Below are experts of layer 4 (counted from 0) of a mixture-of-experts language model. Rows are named router (the router's row for the expert), down (a neuron's output weights, with its number) and show model dimensions 0-191. Each number is 200 + 30 x the weight over its row's rms, rounded and kept within 0 to 999.
After each expert's rows: "raises" lists some tokens whose logits its average output raises strongly, later layers aside. This comes from a sample of Wikipedia text that the model never trained on.

# expert 163
router,180,144,195,181,185,203,208,219,199,181,199,221,148,153,181,205,191,160,182,190,195,188,148,214,173,175,239,235,188,266,165,205,172,204,173,231,206,208,198,256,214,233,232,203,151,218,179,198,250,222,253,184,223,166,213,204,159,265,193,200,237,176,193,168,202,186,186,158,258,215,172,186,239,257,204,188,214,181,199,175,207,207,191,186,179,215,267,142,199,196,217,179,182,156,194,201,205,274,211,210,244,229,184,126,228,174,203,215,231,221,177,207,213,183,133,205,217,178,192,181,245,198,200,190,240,227,190,247,193,219,228,204,207,187,129,248,117,191,227,172,232,188,192,219,244,195,197,155,216,198,241,244,166,219,192,202,164,208,192,237,225,223,236,230,252,184,155,266,217,231,201,250,228,225,204,173,168,187,229,201,252,170,176,247,210,191,175,191,202,258,227,213
down2,174,177,201,165,203,225,182,148,226,259,197,194,168,177,198,236,197,217,255,186,161,219,210,196,199,187,164,195,197,160,196,214,230,254,184,220,228,205,173,228,147,223,238,191,152,241,199,169,187,221,186,209,174,145,196,230,218,233,250,142,259,185,216,205,173,214,211,198,194,233,190,200,199,187,203,177,181,228,278,222,214,210,205,217,187,247,252,263,208,174,200,194,164,220,220,232,243,176,163,198,192,178,192,201,233,280,214,181,238,200,156,152,210,205,171,249,218,233,168,182,234,188,231,207,185,203,173,214,111,253,182,160,200,214,184,213,149,229,208,203,184,192,206,232,278,221,152,205,180,238,196,153,154,183,167,175,163,187,241,187,185,211,177,251,245,223,207,181,178,210,251,152,216,237,194,208,245,205,166,209,170,184,148,203,172,216,209,188,256,173,230,178
down3,222,267,224,161,202,250,220,187,197,160,210,203,240,171,185,211,265,113,233,233,191,195,247,199,148,239,216,163,233,216,169,204,261,249,171,211,202,170,184,196,171,185,210,253,139,188,241,204,172,138,187,223,202,224,199,257,195,198,210,188,176,184,215,189,207,111,219,184,202,216,161,181,148,196,234,201,237,241,237,204,174,210,228,187,238,235,227,198,188,216,225,179,184,221,190,193,226,219,213,237,200,220,173,161,231,199,202,248,177,151,233,235,146,235,189,220,192,253,255,210,205,252,227,174,221,226,194,184,185,203,157,138,212,229,172,181,161,196,172,188,164,256,197,222,170,225,183,232,227,198,183,184,221,201,213,195,212,226,237,214,197,209,202,167,141,209,217,223,200,148,147,163,192,131,167,180,222,213,199,196,180,202,236,169,207,238,241,205,203,234,193,204
down4,198,205,183,151,222,191,238,169,212,211,193,190,166,207,192,217,213,217,204,185,211,226,203,186,224,155,183,239,117,156,137,176,176,248,201,147,212,189,165,238,208,182,173,190,237,179,167,253,172,231,187,233,231,194,167,197,248,176,161,184,188,187,231,231,250,165,201,250,205,194,191,168,238,205,219,186,212,226,193,138,167,229,178,156,221,172,157,217,208,165,174,239,181,228,223,223,138,201,230,168,190,190,224,190,229,201,181,243,187,176,172,157,237,165,180,233,208,221,253,166,205,163,189,214,219,210,173,211,226,151,140,249,130,222,199,208,237,197,159,247,169,175,191,128,214,210,176,152,195,228,211,232,218,173,221,220,147,252,186,277,253,203,185,242,220,257,172,153,211,235,199,182,223,201,218,148,184,196,183,197,190,205,202,206,208,212,190,237,228,209,175,201
raises: "ack", "ar", "ants", "ens"

# expert 169
router,200,159,207,174,174,160,184,183,181,186,214,192,157,201,164,176,190,191,120,215,207,167,201,241,211,180,268,232,162,237,169,265,152,219,190,232,175,212,173,217,237,248,218,229,196,168,179,191,250,192,206,190,232,187,212,201,232,219,190,174,225,174,172,191,220,180,222,175,234,228,159,163,244,242,271,176,202,198,188,179,200,168,178,211,196,236,207,190,193,187,228,173,169,160,171,207,228,251,234,204,209,216,213,167,242,171,196,272,234,175,217,187,266,223,129,193,217,193,189,170,263,177,201,189,243,226,186,209,172,194,210,231,242,193,127,239,163,153,256,168,238,207,203,193,196,225,195,155,188,190,252,184,173,170,203,203,208,172,185,253,208,198,236,209,219,180,185,237,211,206,189,217,232,229,143,184,169,152,263,248,199,182,172,217,190,176,189,153,210,190,261,196
down4,229,230,245,217,234,202,194,166,172,205,220,244,198,157,223,162,178,218,182,266,187,155,149,152,245,189,169,194,183,209,215,221,184,188,243,188,211,208,207,171,198,218,241,204,199,211,229,217,203,154,190,138,197,199,260,223,179,183,219,237,152,205,211,177,154,229,175,191,198,224,219,220,206,168,224,206,201,169,200,200,195,151,244,232,251,212,224,178,218,209,198,189,188,215,206,167,199,241,139,206,243,202,188,206,189,215,204,192,147,198,152,249,194,135,210,226,198,208,206,213,161,159,253,262,176,180,229,256,256,222,215,188,193,192,178,224,247,203,168,240,151,222,225,183,213,216,176,197,224,216,185,168,186,223,180,246,234,170,164,205,228,184,208,191,172,173,211,153,166,221,254,277,204,247,283,222,187,183,156,231,254,265,206,174,233,189,202,214,234,192,142,203
down5,179,222,224,200,203,208,186,226,164,210,204,167,202,222,234,176,181,163,200,149,231,191,214,173,168,148,201,217,185,179,211,238,139,139,186,224,197,145,211,179,160,233,184,129,176,158,160,155,215,183,210,254,112,203,212,196,226,242,243,234,157,130,159,221,211,164,215,217,227,220,186,198,256,165,130,180,208,219,238,223,175,195,223,188,179,218,186,176,214,153,216,128,173,177,207,216,176,232,170,177,219,229,252,204,203,237,163,170,197,226,194,199,173,169,188,224,169,166,200,237,247,221,225,174,195,252,165,181,196,209,208,222,230,229,226,235,201,186,211,208,229,197,210,243,172,216,203,204,227,208,183,187,202,177,176,193,233,163,177,195,252,241,169,209,210,148,177,256,148,186,224,207,201,204,249,200,234,201,227,159,236,200,231,227,237,220,169,246,185,158,195,144
down6,193,193,143,225,227,193,212,210,200,218,166,216,204,203,211,187,224,176,203,212,176,180,165,204,175,205,177,246,191,249,172,202,240,227,204,172,166,183,248,189,193,214,239,223,173,177,215,245,169,140,220,238,214,213,148,161,278,208,252,196,213,149,197,157,153,156,204,192,173,209,157,182,180,186,241,198,162,231,199,194,232,153,139,243,203,163,239,226,206,154,169,165,157,241,177,213,224,208,155,158,241,240,189,196,165,200,169,178,205,174,187,143,157,193,205,188,204,237,195,224,282,213,208,192,196,204,214,199,170,209,194,283,202,221,191,202,218,171,203,144,275,210,159,283,175,213,174,196,228,182,175,196,158,212,242,194,241,174,189,198,209,226,250,218,247,224,239,194,141,191,219,151,207,185,220,217,184,192,217,174,181,216,156,191,248,179,188,192,219,206,193,198
raises: "ag", ",", " winner"

# expert 221
router,171,159,233,155,197,195,205,151,170,131,184,189,177,150,166,172,202,210,165,176,214,178,169,232,234,189,204,265,190,247,185,211,193,226,191,197,205,196,202,239,223,255,224,242,200,159,169,166,221,250,232,193,200,256,235,196,229,220,182,178,271,185,191,179,200,182,215,191,253,246,176,212,220,197,205,165,220,198,242,206,205,166,176,196,193,251,234,190,198,183,255,183,197,176,191,202,193,237,189,217,224,207,222,136,258,209,163,220,233,237,233,123,207,201,192,191,234,152,193,205,189,197,271,218,204,206,208,195,165,238,244,239,244,189,131,245,173,205,251,157,255,180,188,169,235,170,197,171,227,164,188,185,208,185,183,234,178,220,170,207,228,223,251,245,174,182,201,231,173,215,242,262,233,226,190,167,169,169,190,207,201,193,185,200,191,207,247,154,217,217,249,173
down1,181,156,190,170,202,222,199,183,233,198,207,233,214,203,183,198,191,211,231,177,227,216,274,213,197,215,211,226,297,244,245,179,173,214,231,164,203,198,192,176,187,218,182,226,222,160,155,181,218,169,224,174,247,210,221,205,211,206,190,174,158,206,221,182,180,252,201,201,223,176,185,187,209,225,201,193,189,213,202,234,184,208,181,167,226,183,236,206,237,218,83,166,210,220,203,182,176,215,213,193,220,186,207,161,226,217,233,179,206,205,176,186,218,166,164,114,216,208,147,112,211,180,174,168,170,209,191,239,227,250,121,194,195,184,184,236,180,181,242,223,229,231,190,239,154,167,219,203,204,185,156,141,141,216,197,223,202,243,140,180,174,227,174,159,197,239,176,199,197,273,226,196,178,214,202,214,153,202,217,149,233,191,197,239,224,206,218,185,201,175,263,216
down2,210,279,176,178,286,221,282,207,211,174,179,198,217,214,243,198,197,189,237,274,205,203,182,193,176,198,116,184,221,165,199,191,178,222,227,214,222,216,195,200,178,198,249,225,152,212,207,208,193,199,161,215,142,206,181,216,206,168,256,147,201,214,204,199,155,215,239,164,224,248,190,172,178,208,196,170,207,216,197,163,167,169,177,245,187,174,203,216,204,187,229,205,196,197,167,191,215,239,220,218,215,207,244,214,191,200,194,182,221,172,161,191,149,227,205,246,144,189,187,200,198,230,203,230,209,237,237,225,138,160,182,216,178,214,179,170,292,150,198,194,194,239,194,180,217,197,197,215,209,159,206,226,228,167,179,229,215,158,272,206,270,179,240,158,214,183,240,217,174,173,234,199,186,199,180,251,210,201,174,225,249,245,173,161,153,153,233,224,207,195,176,190
down3,234,185,184,155,200,207,210,168,155,230,199,228,216,221,207,168,179,246,235,186,155,211,210,179,228,188,191,202,195,179,222,227,141,180,243,182,267,200,217,195,229,231,203,212,208,233,202,207,233,196,241,236,213,184,259,213,250,205,178,234,221,187,152,191,189,192,209,145,228,162,249,119,209,178,198,192,183,212,163,175,170,229,192,247,195,162,191,204,209,184,210,224,181,173,224,226,231,194,222,227,193,139,162,185,232,152,189,189,184,215,232,232,201,244,159,164,179,203,180,160,184,229,204,166,204,231,176,227,244,246,190,161,204,151,199,187,222,162,114,210,219,167,170,200,201,214,193,221,227,158,193,163,176,220,185,201,261,151,224,202,176,181,123,209,169,229,184,204,199,239,196,164,200,199,190,256,205,139,168,225,168,253,200,189,183,215,213,148,158,130,266,219
raises: "====", "-", "mber", "bor"

# expert 113
router,159,182,254,154,232,211,203,188,201,152,185,226,202,174,128,187,183,185,190,177,212,202,181,222,230,190,221,212,143,206,210,242,183,231,191,201,201,206,173,234,223,257,208,256,238,178,170,171,234,232,218,184,204,219,237,248,217,211,176,205,254,198,170,134,203,185,190,193,224,263,196,193,223,191,229,158,197,165,226,178,188,182,164,206,183,244,220,203,228,184,252,178,163,197,191,161,203,239,223,246,214,202,218,185,213,223,143,246,243,214,220,172,223,193,150,228,203,172,180,205,233,171,245,186,221,219,158,206,168,206,226,202,262,198,115,219,171,173,219,133,256,189,263,185,217,155,180,190,193,195,206,193,200,175,172,235,169,205,222,204,209,209,213,201,220,204,177,219,194,220,215,230,217,249,209,161,160,155,213,230,204,195,168,223,183,193,242,90,200,213,276,190
down1,205,237,192,229,153,141,225,196,236,206,222,195,191,202,160,277,225,202,201,219,207,206,232,170,187,166,217,203,183,218,162,187,225,267,210,172,211,244,203,216,232,198,199,165,233,171,210,223,211,178,170,149,189,236,162,203,195,183,169,211,187,204,257,208,162,226,199,248,179,180,165,181,199,189,209,232,129,169,214,196,175,194,186,137,209,130,186,201,174,181,214,227,185,195,163,177,208,209,233,175,195,220,197,234,192,227,213,218,230,184,217,185,205,215,224,199,221,158,211,211,206,173,193,203,218,182,160,240,215,175,192,164,228,224,180,203,239,167,214,288,205,106,183,166,180,159,204,140,242,206,227,186,127,196,182,229,213,179,209,196,259,125,229,195,205,129,156,262,223,214,212,204,188,202,147,221,170,167,235,178,229,169,148,231,219,180,250,193,196,182,205,156
down2,154,188,201,188,195,180,263,215,180,167,197,178,235,142,231,175,206,163,233,190,252,232,219,191,205,192,201,231,213,231,197,217,219,163,226,244,178,195,270,217,187,259,181,236,256,187,236,235,221,178,171,207,197,193,238,184,208,257,218,157,162,141,188,174,215,228,179,215,153,214,239,214,124,238,230,238,177,180,217,223,240,236,214,218,226,185,209,290,194,192,215,228,233,130,222,213,186,171,170,190,166,207,267,225,164,182,208,249,185,246,227,215,169,201,134,245,150,229,186,193,218,209,120,215,233,209,198,235,213,212,161,200,192,196,215,260,204,227,226,203,222,229,201,204,201,180,217,186,195,215,213,194,216,225,204,187,170,236,147,229,203,198,148,222,202,211,177,235,178,194,171,233,228,183,214,204,223,222,182,244,225,220,171,168,236,176,170,142,230,218,206,218
down3,227,204,214,237,204,222,177,206,219,237,273,227,167,151,127,190,240,190,268,200,189,200,169,218,251,230,127,218,184,174,213,211,204,228,232,176,227,182,210,167,186,180,202,209,216,159,158,252,162,223,217,226,187,237,221,217,244,171,206,145,193,212,188,219,189,200,216,214,186,208,259,221,212,171,147,190,181,178,234,175,202,223,183,204,170,213,190,267,184,225,229,192,202,238,192,183,197,162,211,233,200,161,216,221,160,177,181,181,223,181,172,216,149,224,233,183,205,159,194,189,174,200,175,192,242,169,238,195,228,224,149,182,221,227,229,99,161,191,183,179,209,167,175,229,243,186,167,274,198,165,217,204,204,135,172,220,115,238,205,215,201,239,218,263,201,198,213,169,225,234,224,200,217,199,231,201,229,225,199,221,167,206,233,197,159,225,211,221,260,200,224,174
raises: "=", "-", "==", "===", "Member", "|"

# expert 95
router,182,196,220,118,209,186,217,213,195,157,161,226,106,145,191,204,195,180,168,172,231,159,216,274,190,171,223,210,210,189,175,194,195,209,187,203,168,228,159,222,207,196,168,220,209,142,209,178,238,242,232,177,174,175,224,231,178,238,183,196,206,164,169,188,252,198,240,193,238,246,177,200,207,232,247,152,169,204,198,123,216,173,182,179,201,226,198,176,204,179,233,199,177,178,220,188,205,271,214,189,232,253,218,162,245,223,156,229,218,215,235,166,219,181,130,219,236,164,218,183,225,145,226,216,210,191,186,220,127,207,232,179,221,200,162,205,180,199,208,177,245,224,250,163,214,162,197,171,165,175,194,194,175,169,177,261,200,145,185,228,218,223,195,223,217,172,219,263,177,195,240,212,233,213,195,163,158,184,196,179,215,187,180,248,207,210,197,156,191,244,227,177
down1,186,144,253,200,168,173,210,216,190,239,163,217,168,167,205,200,209,132,179,224,182,175,145,167,180,135,194,231,283,216,186,140,159,204,240,215,251,191,226,228,193,219,235,190,155,185,222,199,203,164,221,222,207,180,175,173,173,152,201,209,201,195,215,193,201,192,242,219,164,223,162,234,187,209,161,147,234,265,230,208,227,202,214,213,214,161,231,224,249,224,201,166,203,238,226,192,198,190,238,174,199,189,214,137,164,180,210,204,208,182,184,204,174,219,207,146,210,255,199,237,219,202,179,169,202,217,199,180,201,173,169,210,233,246,202,211,212,258,217,226,176,207,154,214,181,227,287,205,203,230,250,188,170,226,205,202,257,201,218,199,175,252,200,230,216,184,149,225,172,190,218,153,192,174,251,239,259,210,225,220,247,176,167,218,211,158,176,213,256,185,152,172
down2,155,220,211,193,183,192,188,188,204,225,205,191,179,162,224,202,174,194,173,229,212,179,244,238,203,201,209,210,257,196,154,163,219,183,186,136,222,211,130,258,195,183,256,245,218,181,205,207,173,175,154,248,203,207,215,179,191,176,209,217,218,260,177,266,190,191,177,180,181,272,247,136,193,200,185,225,269,245,190,230,252,185,199,213,159,236,201,178,188,194,198,199,193,182,149,245,192,148,225,198,229,206,175,184,183,203,228,185,168,223,267,179,241,192,175,209,206,205,207,265,171,181,172,194,196,217,178,231,221,262,160,270,236,211,183,210,193,172,183,259,232,200,210,216,207,218,196,173,171,214,205,207,217,243,170,193,253,226,215,181,239,203,158,133,237,229,191,145,211,144,181,203,217,188,189,212,205,203,234,222,148,181,155,161,244,152,176,194,213,170,203,202
down3,254,254,185,207,218,179,196,219,195,250,216,180,225,203,237,169,247,219,167,169,203,184,162,240,223,191,223,196,179,192,231,221,207,227,145,217,175,204,269,248,158,210,198,157,168,207,227,192,175,157,256,217,189,197,231,118,125,255,253,239,200,230,250,167,209,214,160,192,250,279,210,181,206,206,201,227,171,200,178,209,175,183,173,217,209,184,182,178,188,192,224,249,176,207,228,154,215,227,219,196,181,194,215,191,151,220,191,214,262,184,192,248,223,220,185,163,188,100,232,163,208,212,187,184,252,175,253,191,213,212,181,209,209,209,194,194,131,191,236,175,183,194,206,193,211,187,192,219,207,215,210,173,176,230,239,223,227,195,179,174,172,192,187,232,220,259,230,203,176,262,153,179,197,226,276,215,210,194,151,220,202,214,201,169,204,235,199,183,173,198,195,168
raises: " causing", " respectively", " although", "cia", " resulting", " instead"

# expert 103
router,174,184,247,123,187,188,184,216,204,167,180,212,148,150,180,198,197,186,150,167,226,151,218,250,179,176,204,219,211,198,175,200,197,240,174,206,166,230,162,238,235,221,189,247,187,185,197,194,227,205,229,158,190,182,225,226,195,248,196,183,261,194,189,199,236,167,219,185,225,253,167,180,217,233,241,171,184,179,193,132,190,202,158,221,219,250,202,174,208,202,198,205,180,175,202,191,216,257,212,179,247,217,210,182,235,211,132,243,228,216,242,167,228,202,156,213,234,182,205,198,230,141,266,210,204,185,161,225,109,201,247,159,210,199,170,243,167,202,202,163,226,247,234,164,236,168,200,191,194,163,203,231,192,189,207,238,174,159,181,249,215,254,223,245,212,168,228,256,206,200,222,240,219,214,192,150,163,179,205,186,240,150,205,208,204,184,181,162,212,234,232,170
down0,192,170,165,226,152,235,223,234,191,222,211,175,189,151,148,231,176,197,194,203,205,207,179,209,207,115,146,232,202,159,202,193,213,210,181,192,171,229,198,220,241,215,201,215,234,185,225,195,171,198,219,147,214,162,151,206,151,196,193,219,234,169,163,207,213,166,151,158,224,195,214,204,203,209,208,239,250,183,213,196,238,210,183,155,243,194,298,208,223,199,189,220,206,168,209,203,221,183,234,223,198,172,173,179,192,299,231,238,205,224,218,217,263,202,209,231,213,197,237,183,271,168,236,173,239,261,211,188,223,169,175,142,179,190,184,187,176,174,273,208,235,199,201,203,205,219,183,216,139,179,151,226,187,209,201,189,222,240,233,207,236,224,196,199,176,221,166,162,254,250,208,179,216,158,210,251,163,214,210,177,216,154,212,219,221,208,201,255,156,216,161,217
down1,198,159,206,138,237,211,247,171,212,229,202,228,189,171,188,212,181,174,196,168,232,187,153,165,182,237,229,180,99,227,216,217,177,207,185,225,236,175,265,226,183,236,232,151,214,210,225,247,235,196,218,151,220,240,180,132,217,210,209,224,226,109,205,198,225,179,239,252,218,216,215,225,204,250,185,221,217,209,211,200,232,210,226,215,184,152,141,206,258,198,206,212,225,195,231,208,203,219,194,185,158,200,197,166,181,189,154,190,191,231,174,186,179,211,196,159,226,221,203,210,223,207,188,181,209,228,247,159,225,231,157,136,254,196,209,205,204,232,219,195,219,192,199,230,201,170,177,206,221,162,264,162,173,181,205,220,223,177,169,185,203,187,188,276,220,203,202,271,149,192,223,141,204,261,234,175,212,211,167,173,243,220,175,192,233,171,157,189,205,226,179,187
down2,256,205,174,207,214,211,215,202,212,167,186,184,235,214,241,210,134,191,232,286,208,217,211,198,228,231,200,213,246,216,207,224,172,184,198,182,229,254,218,209,165,195,227,229,231,238,242,251,232,209,217,202,205,189,169,205,184,187,223,183,204,192,143,186,181,135,179,196,121,176,160,201,231,217,202,225,149,193,218,209,220,170,163,219,240,203,308,159,185,169,173,196,246,177,187,208,244,224,162,226,184,196,193,247,200,181,183,191,223,200,138,176,202,246,218,214,179,202,200,187,227,165,163,199,199,234,190,182,264,189,174,195,161,191,135,237,164,190,158,148,209,229,277,164,203,218,196,202,238,200,206,219,172,233,201,173,215,186,198,185,179,218,237,209,149,230,229,196,136,213,164,210,222,192,158,187,176,173,205,202,260,180,218,222,156,260,213,208,156,186,218,188
raises: " respectively", " etc", "light", " which", " chain", " while"

# expert 229
router,160,167,197,165,228,209,258,155,182,194,143,214,160,180,197,206,160,209,178,181,225,191,187,237,214,213,231,229,195,232,185,230,177,237,209,229,200,195,220,243,204,255,238,212,154,211,160,183,215,254,196,174,235,182,235,197,238,227,193,207,216,162,213,175,247,173,211,193,239,231,163,211,218,270,210,199,196,188,197,177,159,186,168,175,202,202,236,168,204,185,233,168,162,138,204,161,204,259,219,201,222,258,221,183,258,173,178,182,214,210,228,165,220,188,95,249,212,170,174,198,241,168,205,222,212,211,210,219,142,259,265,191,247,239,150,205,191,202,242,190,204,196,208,143,241,153,179,181,191,190,233,176,165,198,239,254,203,185,161,248,200,261,217,196,229,186,198,221,184,192,224,227,187,227,169,177,199,175,189,189,244,154,194,217,215,220,234,176,215,234,186,160
down1,149,185,213,175,241,180,237,250,221,170,196,210,152,205,188,156,186,217,238,169,236,201,249,210,211,264,210,195,175,233,186,224,184,121,201,187,196,224,173,198,197,126,168,169,200,208,139,224,189,196,197,193,224,184,186,221,195,224,236,259,146,187,192,240,180,192,255,186,168,151,199,181,214,230,183,177,209,188,189,190,208,240,195,243,132,205,168,165,222,214,209,221,199,185,216,190,273,206,173,200,221,173,201,266,181,246,164,156,226,219,196,163,133,211,165,183,186,184,183,195,231,160,177,243,176,210,165,218,206,185,235,268,245,183,199,230,219,225,154,213,187,155,208,217,220,208,218,183,227,191,182,246,189,190,216,176,224,177,193,246,208,204,181,241,239,184,206,218,203,174,193,214,199,306,140,215,220,211,230,152,216,154,236,212,198,194,174,225,234,211,221,153
down2,236,204,192,252,233,208,173,205,270,178,230,125,173,194,143,197,245,200,240,221,168,176,216,190,182,152,227,192,166,230,221,221,180,208,163,183,184,180,160,217,211,167,236,181,187,192,189,112,228,203,207,197,194,205,235,186,199,189,184,163,191,209,150,162,213,221,172,179,194,126,140,154,207,221,173,214,186,177,202,259,210,252,163,172,178,217,151,200,176,216,195,151,202,238,204,260,142,264,186,208,236,182,185,201,201,230,192,205,201,176,219,198,172,176,130,213,212,194,163,218,217,217,197,224,183,268,223,180,159,240,194,206,228,133,201,192,212,184,141,191,238,221,285,182,215,158,218,194,243,172,170,201,200,198,202,215,279,219,190,220,176,180,223,188,193,221,152,188,200,216,229,212,217,186,217,172,180,174,195,193,236,239,213,178,209,208,174,174,210,193,254,225
down3,200,212,243,178,202,259,227,207,180,210,167,231,211,155,189,242,215,196,175,172,188,166,193,209,209,190,141,197,215,173,202,245,189,199,205,199,168,229,206,207,205,231,192,287,183,172,232,234,209,237,147,168,244,249,193,208,196,180,237,155,177,154,261,205,238,258,228,196,249,186,209,170,253,197,164,168,246,242,252,164,248,199,231,263,176,211,208,231,201,235,174,218,174,154,218,226,251,227,168,191,184,146,165,245,170,167,212,273,187,190,183,187,229,203,216,191,190,123,213,181,184,206,205,181,203,175,168,178,201,213,173,219,251,176,175,224,212,218,170,162,172,197,233,205,208,194,257,214,225,200,181,221,145,176,221,233,177,162,199,195,226,181,215,172,207,163,178,196,224,227,219,224,170,228,250,236,224,147,199,156,204,227,182,215,191,138,221,168,236,192,227,227
raises: "d", "da", "us"

# expert 62
router,179,169,244,197,154,185,185,181,223,152,186,231,119,195,195,174,198,141,166,173,233,174,189,200,241,156,234,242,199,214,176,215,203,223,170,233,213,205,158,245,205,225,234,242,210,166,167,194,222,209,212,202,214,186,248,211,208,269,207,165,251,140,191,186,224,173,211,176,246,200,147,229,214,222,266,198,208,222,165,157,180,157,186,172,207,213,208,197,179,145,240,169,120,159,190,225,234,232,199,207,229,205,213,200,237,203,160,219,209,216,225,127,248,181,132,224,203,195,181,195,242,193,216,174,254,205,197,244,175,223,213,188,236,194,166,234,140,205,220,195,244,215,173,143,236,181,162,202,188,172,209,210,198,203,210,220,205,162,173,219,228,254,240,188,240,180,197,236,192,234,185,242,185,226,204,166,167,184,246,204,244,213,166,239,181,164,225,186,186,197,228,200
down3,166,168,154,198,177,179,195,175,171,208,189,224,133,254,181,229,212,216,241,198,258,204,154,181,207,198,190,209,176,241,185,176,126,203,217,161,188,256,282,257,265,229,227,233,217,199,209,217,186,219,144,208,219,218,192,209,194,212,161,242,232,164,188,221,177,155,198,268,228,193,183,194,212,174,244,218,187,196,165,196,209,190,192,187,262,228,202,193,195,237,192,167,181,196,217,180,159,196,261,230,187,216,198,187,162,242,199,182,211,241,191,209,180,215,155,167,242,229,231,202,181,250,148,200,199,196,207,228,238,190,209,207,177,189,206,246,224,194,231,250,189,253,173,182,207,183,205,183,223,170,194,140,172,196,116,178,201,142,221,192,157,230,187,220,196,217,256,152,171,206,207,191,223,180,211,217,211,172,126,230,227,132,217,196,189,191,215,233,194,154,218,193
down4,239,229,170,210,172,222,247,205,205,204,212,241,201,161,185,213,236,201,167,187,162,223,187,145,187,182,234,231,153,206,199,187,176,184,187,226,171,236,211,257,210,215,206,221,226,207,215,213,139,168,208,183,174,201,197,175,252,228,253,177,232,195,214,218,262,178,186,289,214,190,215,218,224,230,249,223,227,202,202,201,177,171,193,206,180,189,235,216,207,160,219,252,165,256,194,174,199,183,170,183,189,198,180,201,174,152,221,241,199,188,210,225,215,176,193,258,232,226,239,161,224,211,205,135,150,197,141,234,219,201,173,226,213,170,202,220,193,184,203,253,203,180,180,233,228,210,220,190,153,195,230,193,225,157,181,215,171,258,206,170,256,202,240,190,171,237,214,170,268,176,228,172,239,221,184,191,204,220,212,151,193,159,195,236,191,111,161,257,141,176,142,184
down5,247,127,214,190,179,198,160,234,135,135,191,172,223,186,251,195,216,184,183,232,185,136,182,185,221,204,218,256,233,199,191,188,154,228,263,204,208,170,216,209,214,198,236,187,208,196,191,196,209,218,233,186,180,163,217,165,192,189,162,209,229,163,210,217,180,207,214,229,198,223,157,219,252,200,125,163,204,180,105,164,194,183,194,228,259,152,181,155,171,217,185,214,172,206,164,198,187,209,221,171,223,206,157,203,188,141,246,181,180,194,196,265,124,170,199,210,210,202,194,196,263,249,187,183,207,157,192,259,193,234,206,210,194,210,197,225,241,250,189,225,240,185,235,226,207,163,247,163,255,180,223,207,185,182,230,240,188,187,146,220,236,216,198,167,192,181,220,189,228,192,198,215,203,194,184,176,198,236,189,193,128,237,214,149,224,217,180,201,162,224,187,191
raises: "th", "agh", "ack", " movement"

# expert 14
router,168,175,212,185,180,207,202,173,198,157,167,175,208,176,197,210,169,203,135,217,194,175,204,244,208,169,176,191,162,224,198,216,205,206,171,230,201,189,172,217,211,165,206,230,197,194,140,217,218,216,227,190,197,180,211,248,222,214,211,117,221,212,173,138,198,142,215,193,221,236,157,176,232,198,186,182,203,171,217,185,141,198,168,191,220,200,268,144,204,230,208,219,188,166,161,220,252,209,218,230,230,217,231,156,249,178,166,272,212,223,198,171,214,180,149,210,184,195,179,178,235,151,247,209,225,199,180,224,170,222,181,199,249,205,139,226,161,198,214,156,205,231,205,153,215,195,151,151,178,178,164,234,167,214,263,180,192,184,204,216,253,204,186,201,258,197,221,252,171,172,204,241,216,210,187,198,166,159,245,268,249,139,158,214,210,201,220,179,204,223,225,131
down1,215,165,181,182,228,193,183,129,201,157,175,132,246,194,265,177,260,181,202,193,184,217,187,210,180,198,230,224,192,218,204,193,214,250,198,165,169,193,144,212,196,146,157,209,200,190,213,177,224,247,214,206,170,204,181,106,195,196,204,138,209,194,244,199,155,221,217,173,259,226,135,183,122,188,200,158,214,174,191,177,224,220,259,211,201,179,199,198,191,187,201,188,257,217,169,248,252,252,210,185,209,193,211,195,174,180,219,274,231,251,176,194,216,237,209,228,186,155,187,168,211,239,176,189,198,202,184,209,222,163,211,195,243,209,232,199,235,233,181,184,211,176,203,207,228,164,175,206,145,199,149,165,201,205,231,220,182,165,173,213,198,170,195,206,227,195,172,163,180,159,214,214,221,231,217,210,193,123,186,210,186,233,179,217,260,252,223,190,230,263,219,183
down2,216,201,178,194,160,194,236,179,184,201,219,263,247,231,207,206,196,208,243,215,184,197,170,155,199,180,157,230,232,210,261,192,188,298,203,207,247,183,180,204,180,207,227,210,171,170,250,224,216,218,228,213,210,195,215,227,154,211,229,173,233,212,215,231,163,184,204,205,246,239,178,201,164,206,235,207,236,175,202,153,216,204,214,171,183,185,245,256,178,205,208,229,245,246,234,272,218,211,191,175,215,229,197,227,202,196,179,159,186,226,213,218,173,171,170,159,145,232,224,149,217,249,165,160,168,237,216,175,182,142,190,208,203,142,184,222,181,233,173,165,203,201,194,213,143,220,234,192,164,162,185,182,218,190,222,191,236,202,191,209,148,199,176,241,238,187,223,231,153,245,156,206,203,208,183,231,194,221,181,174,180,170,227,229,121,188,150,162,152,116,194,204
down3,189,196,160,190,166,215,222,203,168,160,160,186,222,167,184,192,211,228,267,255,180,166,190,237,177,200,185,148,205,203,200,223,197,159,144,214,218,186,247,176,250,173,201,174,185,212,163,169,181,238,148,195,220,213,224,185,168,192,193,204,241,218,171,180,201,223,205,163,191,223,251,169,190,123,217,123,218,234,232,237,240,229,154,235,230,184,151,218,215,184,174,243,181,169,177,210,227,216,219,179,178,181,153,249,211,171,187,178,222,180,153,211,174,218,229,195,152,184,197,205,197,146,211,171,237,229,223,210,194,140,241,173,229,207,219,228,241,233,204,225,168,223,192,179,180,147,213,256,92,238,246,213,204,178,197,173,193,216,167,229,181,221,162,235,206,150,198,217,185,280,175,186,212,219,204,242,175,228,201,220,198,231,241,194,170,209,207,197,185,186,186,232
raises: "es", "ature", "ist", "ors"